Weights of a small mixture-of-experts language model, trained from scratch on English Wikipedia.
Size: 14 layers, width 320, vocabulary 18069, 54.4M parameters.
Experts: 32 experts in each of 13 layers, a sigmoid router.
Below are experts of layer 9 (counted from 0) of a mixture-of-experts language model. Rows are named router (the router's row for the expert), gate (a neuron's input weights, with its number), up (a neuron's input weights, with its number) and show model dimensions 80-159. Each number is 500 + 40 x the weight over its row's rms, rounded and kept within 0 to 999. Numbers have three digits each.
After each expert's rows: "mostly gets" lists some tokens that are sent to it at least half of the time. This comes from a sample of Wikipedia text that the model never trained on.

# expert 28
router:543477477450507488576521495483473514517552542455512508570476458457535485461540518472542505477488476478480449501523552506485485554499522463499442515489436543497565477482443562523523561442548430431567485442523443551503500543506406488544480495
gate0:531452514473536528515501480514452450408449505450609548501530533474524572463488554480530501580507550476514477530538481550505465536530539510551505512490481479568512418468411517495483570522551474507482490495475459502451490588474477459558494451
up0:527481495456516523559531504533493476468481473487516461437595539536398469458583530534459512511525513460541483484502549488564541500508462513512458499539509438483494489492508467499486459512421493617517494499532454511553491552545540451448492444
gate1:509459473510521541537464458573494517465523495479573544459561496542433438436517431526576599461519525520532511466499554493482489478497575439500481512459397448443514481501498495535475486563531449552532505514515495521496513471520402489589523490
up1:481572520524577507526471524505520532475424513581489500569531527596498493541470564490508512427454508471492503508432438518435507438473443478506440474519525499562523463517486444484482501521480488522481507446507503460521491503540505454532544464
gate2:550506487555484493489503521556456542424553503498515534499508466478515594453543516495515493481542500472516455517480573460520482458483506498523471481508443469539505527457493491483593528539549465456454510499521464461592520531458504465540441515
up2:542452588553532501516532459540563563479494531524539483465441449495493550516480553501459473534530483432536473493527494487522529557542468501522486522485511455486504423473600530521509566492509478535543510476489552537559463510589532387519436494
mostly gets: "Born", "Died", "Coordinates", "Country", "Website", "ism"

# expert 3
router:549496506511507480577521481545481522523497528439551504476521504429492521468528490590547540487454517576496507498497479578524401537497490475536501516530529567526615520524499537480478552361503497480547459460533476520505550496530470544505510571
gate0:500497474440455543517496550488559453440496486495532567494523491480523441454503482493545484498501488514455491539483440514535496492486523559531521510512476411448466547502554497542512460515572500428564514488565522523509549544511525513488554472
up0:543532420508528539485456519528419443516494472483382537494499508510465449470511459521448552437535488428495503426527551524473571542542480520540549528510523533463528451528520483446530488448485518511505421487530472509484528559505470514530497471
gate1:495566537489424467451519528513418475471500475468557482511478601515533457447490449506604526476512575510477460475402512515463514543506550566466522458451471485541522459410509478497492504459460538448450516524490507439513526524529483455500466642
up1:601491530449467476507495512417483500544495515470446487498472532448515593552472431529431546466537486449400568518482496530501552529499521480515522454438458421568467437470535441579491556547460452546503511425535537485488498555523510502474495529
gate2:516483491550577486470435529556531484451565579511545545558483537568482440522433501545502529548552543505470547471448505476442513553514529495511465491457457412469451453513502477534536446421546459482541479480507465479478462570381453434503463417
up2:447476537539512520429474542493567475488488504492425497574491512564525498489503485457513541543546517514461453528501514508477570510513511533396515557431495472477447532527512552539418518540492447473450531489515479557428560509431503578475584461
mostly gets: "Sh", "Al", "Mar", "Ar", "Am", "Ma"

# expert 16
router:462514529536479535573526517476466521467545496500535582549525488434552498490530521533533479546479513575490458511516508521469478520526491487523475512538522557464577458521462499517482550450509490404476473573554497535560502446496482518573538561
gate0:487555505476499508565453486495452528502484460554422526529504458480512466555523445551493459505590475477474471507473483412510468493550543532474499477445569557442520475532493506460494480496474506494451454510435541480478515453589554457490504529
up0:534517444480440528472480546455497504542434593460476435508519516583428525556474490526487479547557468476513473545486552465503437464438489523602488446560515581523494500536521447482464476552516462523546494493519601459447512495567555527523514539
gate1:516471568489474543591525512480496460527506388444454500470482555428577447449477455538548447473442518531501529498526485510468478511480560545454591484532501490487593515512465477517503484536502524507539527547476526603477516478444492511499533511
up1:423516444495489505491542461426500455477504502542521525489530536509479456548542471470516523470510544487456505469502491475499473449529513542515467542425476513502461466564564484585565489430516484510504484462535440537565493507467551526504521595
gate2:494510579507468486518443455445622497515526527445535579518467508547508565501488480517542500535483503491515534464515496510510523536508506479483559511561514617440484539451463544529409438558510527440522549483491545513519536520512504472550480438
up2:535516426519424511495527425538494485452516566475470408497522529543483480582483489581453443479438418537498459510532478467473457442531537389495496501449417500548440499566527521489454525454540516480514543529528491526551509471468498492493470483
mostly gets: "ville", "idae", "ka", "ina", "India", "Animalia"

# expert 11
router:526441501476434562513531478520429499504579543498519533490503512483574479468520533563526502517532518534428536516501477562485468554555535421471436578533501556518624525547507490562484548413560527444515464477507522594510530514498475530452547557
gate0:481517473585502523417463472501518469461445493513496541482464500488580430466486489499504540458480568433487552474484496462421415513498579423546468566485530494493513584559467536552497498450555484489516502525468538513500519440433443513464457474
up0:487571578466428547566460500542567516448419428447578467497484536500528519548511463477564481495516466424548499493470538491572467485493486485545548455461540487490547509464538485531548450551519440521405467519469544527480537506481502489489478453
gate1:512515512505467484395524436490421523493502478546524495489503543511517494487421483459489529534576442459492494519575557503519429490558568471559418480504458505501498487502507448455511526494554501493525477517495514499473515491451533516486428518
up1:511537495523510456482469510538503542420467473530490538470470520522483543453505451515453497525521459464567525468543481460443505461456457512533495490433488496506466403495462449490526531562498455487488441468533426591558495517495556537489467494
gate2:537572473456484476485498519542469476573511571494554509475441563491544488516483580579522511478450545517483519479528443470538537475553475452512527515520551531524523450585522535487567505525515567406495511518546456519441558476470512481562466484
up2:419476429461508501537510430537461500518500533445464530524501567498519427530511517507433504560566489540443461498554484485563477531526497439534507568432543535513482524529511546482473486479522595556472514527540449461482507523535498493552528487
mostly gets: "University ", "School ", "National ", "American ", "government ", "professional "

# expert 15
router:502479539526450444513484489493424558492585548458547496527514461467550500440477538570550525529495539507499582553584510468540527581497492473423464475481433559475548495473526541545462512440536451440573454500565494593537531456488432529496560547
gate0:555495461498493416509443536483534487489512486451580494565532526527542462478527502524548427463527541529403531497511510512517516496441483481465555471452419531487475505417523557501497509487449474487547596523498594464457492502501524574429512549
up0:452473426581597487526598536544500465501521425505455511470481487562521493509570468469456473528516432490485449499455574516488570505529539493520496547519462497427564562570576413444550555563564561498514504488502519568555453527479453499580508501
gate1:536519472489421490573460527442564534559492456508540458499526503521493467531465491501502457433475504516469557512533496477484444522447426466518511519523510569556543508572404506487446484511499465505572516500554569487462494488545550556531563513
up1:523461532452444522504531524440516504477515449468524497462596418518424478495510506435502534471458532535472544525552451572463442428517483471561577510489515516421498538499507500525547536567508481525523508425462468497540482489548469512499527510
gate2:374496466593534545474518573540467514479514473479551485455484480484597445475504504540521502543523531476422499447500552564500514509510489529487491541470449569506551470523565442494521473456465488497446440466537486584509492500435473509452501511
up2:463545490566505521492541553566526538493580485512551497453539585500504534461498530563490485417461557546565530482528500446489498514544546464522429448529491558494511508500492471454422533528441456505465544519355448506425507474531509507556530484
mostly gets: ".", "/", ").", "199", "\".", ".\""

# expert 24
router:555494538488473483554529504515498515515495516526528516477508522435600477443569494528506501504445496497479471561501450523519544536468506484503480536472478568461526455522467535557481521457502536500507479494534466536477511510533461510550590537
gate0:441533471445574447484524510509475525516518488516513468457445511501528423532485450446546581496485541509447562531550554500506466483540547525552506470443482475463533460583522520528602448522525455513515512511489508584486439517490472444519538402
up0:535501419482494511466526448467451509479544513542487463508512526455478496479527495507482522497439467522512444435512471500523527481516493475562453496485489518481482465491447549543527528513480480521522479501457456560485473460497535438538459516
gate1:492551487473505534508444475491467484475504475550524444501401503453567484487490532474540429518450551540549456515468526467497528528539524448474508570485548490544529544537464551528542504433497454472420500504575469529517494554473517569546570444
up1:464471439465522515496462523535496558533542467487484499523537515514583477537577445475470473437518586503521514546572525527449507441453510510510496480467502470482580480512484544505493520524414475477520524512513518444512522472573473498563469497
gate2:515471435477518486515464536548458468590512541530575444516513485494497526485487510512529558512506518486526502500559396544525513535457468505494541519534486519484520500500442539508432541460537525487544430429498555488431468485467513514475576544
up2:534534602516462543444514528419465503445472469450503481514475556547422494567533535502481464473511419472472476412495453533550540476496455539539507507416467527490481555528511510474486468488437517479468425520525424560507533514500505471536515528
mostly gets: "which ", "that ", "when ", "where ", "who ", "while "

# expert 8
router:559462497478450472594539463549420541541532516442547541523531504478565496480520563591515488529439511581477516488475472571463535515528489523483477497445489516514491469469524527519508532461567475413482440431524500556496501534517457503531513514
gate0:461440376541495472508419446578511457523469426574552459549408484501504480546408483451515526442527491494525482509451472560554489503499485469477520505496498513506482544518485522510448533494492571527507392508528494499532505512505427552458506513
up0:457495443440483423508533406450548482485532441553497464511527464488470517461521476489538510454534506484503530448483612498452514514472498550495455471409480481527460473491497465536496412448474479550455446508463477484503453591513525540497497520
gate1:492547473551485405493524505522504551537534504567528560479477432567504515437530526530523513472501533499463522579439521476540566502501532436551417590533503523492532467409520439567430527534536528486454594510481538473499550454495527535604496486
up1:475490447521521507588416431582445481436508468502505550561492510470513499510465461445476437468489492528533467523419435532462490460481462508465514541495534467526430483531443448536548469471511474495491534490545497523433526559534423464450553536
gate2:572500493400525466568466472477468532477480529488474472507506583521512537426550644492560505533442515488560549543453505463511517489529516586532478507465503553446550485542510539500513447473516542494529468611518435499532577446465505477467401515
up2:514493533489546533473493463428569429464488486450437501504457516553492476513568578488518516514437488519536457542493495537394446468501437577519496477463513490461384483490516471474506548512436495532512512554434572530509559525417528520485464499
mostly gets: "', ", "Sir ", "USA ", "ITA ", "RUS ", "ESP "

# expert 27
router:476512563525520532520481484505393477469600543474536449474504479437564486461561556541485531525488508536476484476537447525459528507505457549533424499481469551454551529475442487525482550475572536449463499483450512527527485495475426559490491510
gate0:487532464495568455596500457498450505448496559445491537486518522454544455526505451505553467492521545498544527531458470464523552463444494507505460549587461564392592424497485469526424577464487482479486496577501507480482502500494438492482575476
up0:487422468462506523368450540460509513515441476552485479505456501474492467523470569450492481398515451497530511522523515565556489476547491537477523524494498481594451495531535510533575470552549531496516459471449504485452451459483464489509457538
gate1:533533502597478475489420502477401470545495496490524560487525567523529400510564546521469452532501466491547458496519467519470542566478459519485499489517439499577517490442540468509549441456601537490544461501503547552507443481507483507502486424
up1:482499413481455508545568493514578545555496479546493432573490481465503404438594496540575530508474521487465547525442536515463558477467570575481511443533540456489475538510488521545531551501492501544554563556533478497516530480478450480557545542
gate2:478479538497507553458477477474449503441549470509550494501516483489519490487519503533455441570504495512534502585482449574515490586511509528569502538517459517524516526533467508483512463569523504448425492553501382478511454455488480509559509572
up2:523472574526567465458472475466429529539489535454492527523462484454520480529472516555473479570491503482494549523524485493554525505528482571601471443575477492536443481480531491580530489508510476441450533533458482582453459464519455491471510536
mostly gets: "′", "″", "–", "−", "°", "|---|---|---|---|---|---|"

# expert 19
router:543470546515458467566575506486481506482499501478489530543489499443553488415521496563530524488453459576445499542506391508513433529562468475455428494516460552445543475509506485526470566492478497485546467473499523609532535495522457604542534481
gate0:563486489493473606477548508530485462576476542482535452506550476492506498490571481475526464469491472500482488424509513589460489506480475570486531557527539520487515513538503561523523500496518632511536485504523477554501518488547496477480503442
up0:502436535502593492507463466567526537495497435421486515541503569575555483478467477466541486496523523501459462554507570507502543565485526404533568528574550499453522504580494488503447458468475478600488454506541472488451484547479484570488563515
gate1:501443430456419475524414515503418532519524469515520480526549543439536561598507555446461411479523492461511478526481511456483517505510506456508537412467479479556533514474409447502419440526500495478536515492485496502508444482514500558543436529
up1:575513494504514549486440513474475526552474455474474518522476453454441455497487428466488491495480483543470458489529433530489468554571507546610577527546511472514519560367597611517480450493499495446507468507469507486502442477538488508517564483
gate2:468522479497464554561464597560505465487564533534590409500511468448435430522500462485456459489481476495522540520503536470476517528426490533551495531459522496586531563460421476535538478489543532500470485447562478482551590493513512536482546538
up2:454524500498522523514470476487531500469544533454482426512623511520454535527576450394463461496519481537512578457463530521499540423489477453521557549523444530446431583515448518445484471448506566498455473444474490507553454519612477525480478526
mostly gets: "cin", "intr", "_", "Kok", "Poly", "Gur"

# expert 4
router:527463486517502502527503501473489483461540550404508506536509479497560473472453518535474514466515448556487496557513511491447511543498466556513493553481513520499557477474498516525494616467531466433557493473492523564496486526513484480584512516
gate0:515544571451459432463478558462472449499522546522549548512514499451451543514508418472451475552462445529488423462517502430491558505447497491509496494493458519539498526580458511538504477544489593438504473433507569517480529480480502510528473520
up0:546530562518454450490482567465536545448407531520473517450534463548499555534431503485551441502448465518565478439569496563509489507513461523452423477486497491473518479494499485476560457524512569430505443454498471474530556466550498520516493452
gate1:493507463533505494471419482553467566506582521483440478526494450526485505511491464573556500431522529471506494505477519511522440493453513544506464514540514503498540484488499567538500493592440512472452540496490505500579557507459526520543475473
up1:525444476432514471444458592470454497520518548506471468436490476519530446497416443524501514446483508463526481485513427501510455495563534456515535481544545580430470462481482509503439529497487510538477480487450502451471504565496446516539499497
gate2:482460489512482470476457481494546504491494511484451469618481508485503480489409522515495470506507498503480495539484529426493484453543476481493517568496587486473533443457420563498549457528572543513582534498525528571491531483545494462577485527
up2:530488449475544515510449483481519522496440578499500537502463532496410514549501532484534458541475477520503431535495487483486490584515543461532540462485501563567450520509482442532462477427477493488508448500520519475440498577477550456441537548
mostly gets: "Votes ", " ", "Total ", "MF ", "Apps ", "Score "

# expert 9
router:547469462461486489541492513501439526476562512471530511508555501447533473465555489533504537507513531539459544503527451489567421477549468504525494516506502548465578490503519495515513537408491514483546457471524430515521528536478510527534552501
gate0:469455463579459473549487476554499543481512480448533518563458501522470461409438543496527565550475618538486635520533477450529512578468529513461526495574475548513494464555504525513513509491475530496519482478419481523547500470535471506529479521
up0:443494469559453465507497440524501526508468497504522421556416485493503491483495519570508519538495627483558568496527440471510439568454550497473513472520472532529465495569593524523557475463498569576471542456449547517561507461526494437515484519
gate1:483471457511474469478544451469434528476474476527469496507476572464445480427484522508550467461503448475514456481406459460509470526510489498484485532527495524539538440467467533489500503474521456499602566459469472537543438504510483495507449427
up1:547526454502467485513525514485493551432566473484494501536524455476443520476507514469549541557504492509525512502484409424579437523560499541437453526520465508543541516515503476519489435551553455445544509465464514484588507496510515436546452460
gate2:536474470538525412476454485603410549528557472504546541577446482445494425569482501522483540535534453481435437447493485513570510506463477505491505460492485465592517486522460455434481517484525473519529497481479503518472384482425514470518518512
up2:499460489478498445459454479512458479553508452529515497556373522460471511500474492489500500504495545503477368436449497516567482494473512477508455503498432484507514541547458450488486544495483463532499483494467522461497437449535517521466461486
mostly gets: "made ", "used ", "played ", "received ", "held ", "located "

# expert 31
router:503517466463441499533469424506438484453524496418588498536541476475511475458521545540507537506477503568491522560526434560492541497548414483542419546503474552480606525498456547516415521473483471526600531475506517589572513517529450536511474526
gate0:527566481505459519539542427480493500519535472373533516520541529502489478512505514442507512456519457478553531497494484444499555390518417517500489517505542459520509511501532541488545480492461542405510416584526536531493551495498520495530507475
up0:466512557483455429534515458498529475384542503437507485568500551531495460505509521461519516394569451480550540424516466498498518454527468555538489472524478428465559562454486480540542563519419457535566468492471537472488496493509497478491488464
gate1:514559447530515504545459470486535500526511525371498472539492507484478484516478483530495518462437532561612580501560478506459516493537493534565423494507494483502538515470496569486500484541426572475465521526413462497511457569457489504467492537
up1:466481544492505584475543499465544552483473532482496483533440448444503508521582498471484533565485406502503540450508438544525546480499497480539576486541527514473451570518455496489562530479551586584566529480573471454500479523480517525544496527
gate2:511505510476423562497518497524518551449477476505530556517447488483453478513523475584530574434502488524555505459489398459509471466517552486508437496499505539497573545509468463514485509460426453513569471524412491518478535538571463573501483501
up2:505461448546470478545573533476576549417467468554530504509475472508546506537558430459531535525547416442484474579456511502501465475562567538519512500500515492501496477525593462553527516502494529480516509522456507478479525507407523527423530485
mostly gets: "New ", "World ", "South ", "North ", "Great ", "Central "

# expert 14
router:530449524457433450572564520495463491547539554440511486497527484505566463470512466525552505510478472535480502469560481500537504448547473520517477551474422510476529465570481600542488573423536503449504455438513515592500553431535476523523525533
gate0:478492482527504509520496488564455464558515477490528527452504425516548509505435516552493450621495476504462534420496526490492444476531493564471601431570537491515483524546491541500569472466578454486475520502541429583576443528499540516529452566
up0:480444486495529561484464528514533482450578498446548508447478434522539481484401463563497453545511496503513531487468516519509527501504508473530507461517517538579452538590518535486525471580455499463545475497461439498535455516508500487470492496
gate1:512448494423513494492523478527442515469476451409467537502445452483477497497457562491527576485428486431475470512557515540538534434474557520496524500552496448487457416511446560505471446417553512435509479455478544488444536500526462514507491425
up1:438561496519437510528496462475491555482453484500439465470475463524464514550496536490516526524574390491544528484547478512482514553498462495554576525497464480521531567532515479525540529491490534520505504595519448573522442492530522510464493493
gate2:470478471541490512539543480526445418552517488406503533462601593427565521535490478502637459538533463490525435566547534530573521541460513496517496519493507502517529490511528525441426516499468448486492531579499542517495434572501459492519541540
up2:495486465503450459573519522554519565534590470505489484545512484429448543499557554463505455521551479522491549572479539500424538562467447529478567503527550477458469490496528561461475505493537448583485455469513575481486565434518472461568539505
mostly gets: "U", "'", "film ", "home ", "’", "video "

# expert 30
router:529437543525451476521510468487417522492545580458492497599488477520528495488480512558502474468449411569505530569557481465547515489573475492505427533510491518518564457519499551542446512437554549494518477428547453560490485472525489536507604542
gate0:533539513471450458489491473540533482517469531513572480477537458453534551494459427508466429558483434519494456426480517453448489497589463505457433450433518463442490425451464468513486528489526490476563465489462528485520530498443505471524463494
up0:474505481459520484482487466459531565496508505431535525505605526508558529509456507514472515505503464472435503474533523549576503429524513434543454521469561504449430503538570495521524485464489512481475466454457487564526566505485489508497544452
gate1:549483519479542485493495466472462506481442531492527474554498595538535556447486538543547458533452491541515440476452458464519538392458553420523498474538436451451551406476516582533518490588537562500479500437507455564509451544446517492505628537
up1:516528494494492470492539516514526476503497561517465417478501439573529461504566470472431440436503490480518542534460522560505548534495514540456528453569518503441504440500517483557500556538532499583481467503530548551487480533487567476508504560
gate2:529527493436532508490407509558477430484489468488493455496474509533472562536415491523499480522536489473513468484515493565543500493511438510538563556550495469515544505545517468566474414524472436505524490533489442537492534455477499545509477572
up2:506534471487548483564519492499591524490470486519516485508527477437473534495514468453514517445567549544541504545537457423487431536469533451503454444480557553530518483447508449459475560533515546491479420558535468559498502534545428513467490513
mostly gets: "Mc", "William ", "John ", "• ", "San ", "Robert "

# expert 17
router:502491486457425493584488469489501497496577500478499485506512476439593496489550475518495500517501458581482465564527515543536414529579502506495482480484518519490569471530502522500446508426486490389534460454554545522482492523506458522524515551
gate0:521525479557481540473491497525558506525565500441487457527509504563507427473482499500521555578512571547486527521489467470539419551492516527459455504493509524540506546534442497475418465515568546447465519480478471540499508402432506425487515587
up0:454439522539601481518512488465418534436483514420488552436490509495548563450479452475553485471541495522500458429518457483527576533486519461510523449564523435421493468489467491481459518523532493518493478466531489510586555580542463469555490473
gate1:546511476520551476458431520515536471542509481541560510515483553562487498489446534506458501542475446533450579408477473489622422454563438477543530467483508539499401491536486481545501458426508463452497413464489467543427508556449551489448569516
up1:459509477526460508553493470463445560477522504467442527528509535446519500572456459454498416493460555459508540521507496478445573478422547486484496541487440473483525478534491518507575502544483559540472539533488519469480532445552489531598507431
gate2:534453394527480521513471530501465522506573456479503641525550473509473480523478454426492467469454514509460579583485563491514529523548503538399440548607478552505532491485487424543387464526507540494548466491456539472426521448526485464487543532
up2:485557537416472494488510543517481459500508583535426537458469470467489484513472508531435475560456546511532567435529509571496464504518477510503483491453527548443467496568536503522593431466519562503426491440521460532625503556454516492477518516
mostly gets: "members ", "area ", "people ", "children ", "games ", "players "

# expert 22
router:493500454529489480548497478557447505512511492392543515496529487463591512472519479569521495500484463516466502533544482539524545555555512459545504576433468539462581495502437533506494497463501473460546425493518426502518523507464475557499534552
gate0:372515494467472405523517512611563495514589539501506524514502482502476543423490487480506459466566463540549476420496473530540497481466428552475474458505542553478477498475488584482531461456504482521517511405522401472556540510513500539462514476
up0:557515456519486476558506481473496529477478464544531519515464494540492483525555525536544582483465449536480536508568517541447480487471524484556481570539496481545570437546436473549520443523561510601456481489485493488463520476517422480478496454
gate1:589527532600574515537435452495434552561541417401494515486483492497530489478404494499437507521468440501512481524469523499500596524579506558502537509508532525517529535419508489495483451516466469503510507466530483499523468475503553579543537500
up1:461493503505536489526517436522517577468509489456492464488469468442438506531493541436507503472422500507499515503516454459502525522520516414524536470483554506523530544489441449563542538491568508448539476550483467477515472448525532477468556518
gate2:495561488532531502501552530588511500452546478546460522475542496405507621492464449502474528454550415504491566535479513531450511470539480460621416490482525480401550522460499479470474481457464506531515489475555522456526514543465528527483467605
up2:422552536492548507535477561536586470556460462493529448438584494491493498436531508589489479519487499481477473564534521577504507533515438548560532484452491539435471516503526498579463510468511515546538522553455503407561553488465580501448490502
mostly gets: "ov ", "ina ", "ana ", "i ", "ah ", "z "

# expert 12
router:492485465540501530513483492504421458475559576499535483561509494468522482460513529552507516499511457582503480521519460566541482536504473498513470514499501572523658483489442508556486514457525495450492483438485517514531491460498448493549491514
gate0:549500485454506504459481552455479490547477599553549518545484567514527511503477550483457534494497531447446503481489536473443513540521518387504531510489537536499527507499492467526430496467542587503425478482439518523461460509502464535487445508
up0:479525486490535481546457448467542522477544403443418467520531469561462492463517440459517508523491464477530556505487474494605463461484490601462525521481454434540445463519499467534508474537440413527507454519567485457569571512611523524501507444
gate1:549475430538552513522491468468512499492398430528512492540534530537559534473467517451498540498479516524440547546475522447528495479490484488511541485491523512492503558546452477487487540512520512530494477456488474500527524532455496553518506532
up1:514563522454513507472472520481486543471562502453460521503558476509398470501512473519452481501498519436487495516475554542511476501429489477545451586492516457565495505437495516541427500527488535497533476451469542514486483548545575575542548526
gate2:530512405451498459424509508535519487507480575523481455551595498489572437450520485487514503500509483523447522513508468451508503447569544468467515577487478418498542484476537506549402406499477474516511489505512400470460519500555460471611437464
up2:466469483483449431428507445521490495532429527428492517532402515525473504529487501413465450530505558483473540509543519447484478584434474466540510525527507565481563557492499525509521524468491573442491516525452501514513554500494559522443507530
mostly gets: "first", "high", "pre", "under", "country", "play"

# expert 7
router:514493512508513508591565469516460577418531519398507504604518517499552489453523511566515514537488521491477502521465490522500546590534465485469466526503512484456570465499453505506468498472537469469509455486509466577505509527491451552484542523
gate0:574542455415497476473524504511508538522550506456580433490535480394481475540502523530458480476502507454401482446473474545442544494538465521485558582481575508525562451554430461450475514526572457474487510527452550521522519445522557504538434485
up0:546505571506554477463539478501486565527535499481500545534575525447507464512545477456462496467531465436507484525542527479453508522530495552480516496396537500545501455457496546479451494540476471491513510516446500528535567485492501500464463521
gate1:535503496464551513515496487539442495432558520428503450548518498478503497458515466521491550457523516452469517568455490614555469553358479547476504532477510525548552426510467557507464448504541516469512507443546489487526469495464509499499483536
up1:494500510465505469498493601553497481456515510436431446505552406497603473469485525548454468432515511508503441500447467509516530573414519515467520463495543514527520492536461505498517468538424439501484537471478416433431539449508545562480503566
gate2:490469451510474490477495501458518507550487550462454532587592512528522566527519554545508554477526566444526538554570534536520457513531529481512499505534528445513579469535517526504464488502512464504515496505454654507499547477515512520502477525
up2:462451477522438460456524534457515545416427533416411483518553485522561508454487512440529515453529545487504540491493562486489549522514512454585521472479508433522560448536512541478444470483526510552493510483429584511476573499482530453470465488
mostly gets: "000 ", "50", "100", "100 ", "million ", "sq "

# expert 0
router:491529500540493519536516493488491486515531525449516494495488503478570498511533563551511471490516461541473507482545476506516469520561456510497478572520511511499565464441399533462485540469517505426536466486475543537491490509455478540555522526
gate0:482506415549450540552517474508488471435539531467527556527514555567509493543494466580446462529525533505497559551446569496456491438484469515536425513555587511477553521481496556546553460448494470574521538553530462502478561461508478466508509533
up0:531457613554589503486541548515487479476545540549469462480508429497545597465512462426494512461516477508573522524531524505521566499514532446507503547489461492507496527508447441424481509503518489454510469460474524511545464599514473477537488420
gate1:564429489540511515517436500527568537452521467464601524473487547478484434422512472472479504477482564538428448492528489625491508496534517478480582514469495561539529411540476497451468485540478492522469553518573483446509511501540507498541508490
up1:539447529482468558461539449500427458520467514502512481481557457547502530527559476496534506465581513488549505531526532509487565517517489542435440491463513505451455500502461534544464557506551489497495511459470536497552568497501558463478496525
gate2:556486532535477488496448502526513490493455506371532520605451551454471527494534498456579444465503518520530439471529480522537528445498529547546525466522379540529483428475437508510486548496518548432537519472575543476535512490539519513454542483
up2:573526510505510559550525493531550471535478497426519494532521520458496505551480535500547504524539578480564461552465473442502483483440541574494464480501407536491469486446422532569482491496472480505480503520500440514494501452490506555470533483
mostly gets: "201", "194", "198", "199", "197", "196"

# expert 18
router:526487501514481557517538539544416519496534502467509491584565546468613474464586502536485505501520534506429539595507460531512477576504525481491498461521461516486583529448483522479475512499547527426522513461520520566558532534499476533493506535
gate0:479523458451532556493548433526453485521543498468556550491547523457550538454525525489454466566473460469432538516513503533535520515508537462481417531569421547476583525473496580491470512453500476448555517542556432520493559522562533529487421553
up0:478535431468517575497555504550506435433451490518566508418447493488457557489541551517516442538503450468483515466481533455510508502445521545475465456561422546466584535441491502556417459452489479481488590500530491445401552523530495516486452563
gate1:583560457575436499501395591578496498450411523501526453447459571466516525540473527506535547425511493486481583453558516502467491578438522515468528544542488479497531560522473569436454494595492510418438573462535540497550568532498512533499623512
up1:459535475493485641474577514576441497388475517451570523506519504520557467541457508539493548484524509489473501509403544508435477492518478499483607562517475593414526543509445528489455458544511456441506559443617465436541544506571500523460512462
gate2:521490451449465505540466438528526546468419497537576488416479521506501548540498559520550459554476505507534559482367458567487520534515510471457496504518491433494529481539485562502560507429522501460478504491576493542534488491532471464524531528
up2:486501461532511539495517517542484500544512451405459453497517386498579520504485549518521491483499456490496543423499490445508497438431510556420492488537470554543525465516546519485462525518491514572486486479510485551546462513540583534549461503
mostly gets: "Smith", "West", "Park", "Whit", "Spring", "Black"

# expert 6
router:538501507501494488533601534537425527510527547436466520501489511407566458475530501535512521589451530500458513515555499554515595559560490514511428526499445559528502443496477534491491529444510452465527438528551552511591521522484453499571501507
gate0:596581453516446528475501572478543525534464576518479560510479540516495515542568517519468516505489490544411546504529468563510559486521534470553504548536502520472511511499512527530538413480552516481497518536525489517503512469505507515498524412
up0:514486521528522485561565478514481438446516490453516532526453497470514554505446464479523490508602574473532478504432461434498467558451482536415512515598521473422514503571500540457524500505495487483429524465508473486480519504437479526502481514
gate1:489481484511504467504509465508534531516522475461500465509540517457563481506453505498588448558502516485497521486458501513494484467509493504469516488477527536428554527547512494478469495521468514429547484494559537531429475502530529530457453537
up1:446468497453443522438508513528491524498468472504423493528481510467449498591493527486505528422576558530495451534504463473477471540551512513475531515554519528607560484555482463536491451538527494565459484486522451524533481476549520534518421447
gate2:473517469501514482450566474548499544474530514490567462514607580474519451456474432535472518477528524500472521487524541531493535493435510492545409485549526455560524452468513497541504565515468528526511537488457539477450512498529509509506494511
up2:487472522507446491464548489544497409535518554542422476509501493555536527499551514513488498439530471513503494514490469494507537523451482467496519439503472413543483493481503461464460399475507556488456538544479462519455489469478492481512515484
mostly gets: "| ", "£", "MPC ", "scored ", "—; ", ".: "

# expert 23
router:488479502504507446590522537512455534476557504459536494521535528463505504488532571553497492452494476535464504534553464518533580548521528542499440508494482537537561442558469550557486555426490516429504467473496501559464506503439476551519503505
gate0:534476543546499509543501451529456555492508561437498510539533444544486501545570592416423446472441528484526494533459473543451531501458531513524474535470474514486458480461490538489511507467555507512545515499510516498472576492567482495514522451
up0:548505501531504453577559504482472452438501575489476496504522514431531541468527507591513480525531490518485457502461482479422516494540493587472470559520486557549557528539557501504466584488506443525437569476457480476518597511514537564542517544
gate1:472501554496516452480510491564490551500508544441484506513559548444514380499482490493456523459539500435531566542436524621538491480568491621507446485463523537563482495555471540500520427540521505485481584512506495540500428501517500535511578522
up1:527471549549550430469521454573539548510497564413540483470538529453438448470492488529472462454556502462556598519447543614558518447526476487491446515528528455538475473535502462517484489503551505482445510454491465537482493558511482472524583577
gate2:513481447486461475475542460477527494491503547485558487451514530466456478560488485571448504421465440497448542485577459523474475515458483501467547458495469518514506519513555457545458535459529485523524499516538554456495486482498567520432446502
up2:491509515503515499527480406490515443464497491604498477440462493515456464512462460485529541580449455489456547488453528439505535426446491475480485527478437568525523552510461425482509426503549523565507546527480512507507530465477514441424477490
mostly gets: "during ", "against ", "including ", "after ", "into ", "from "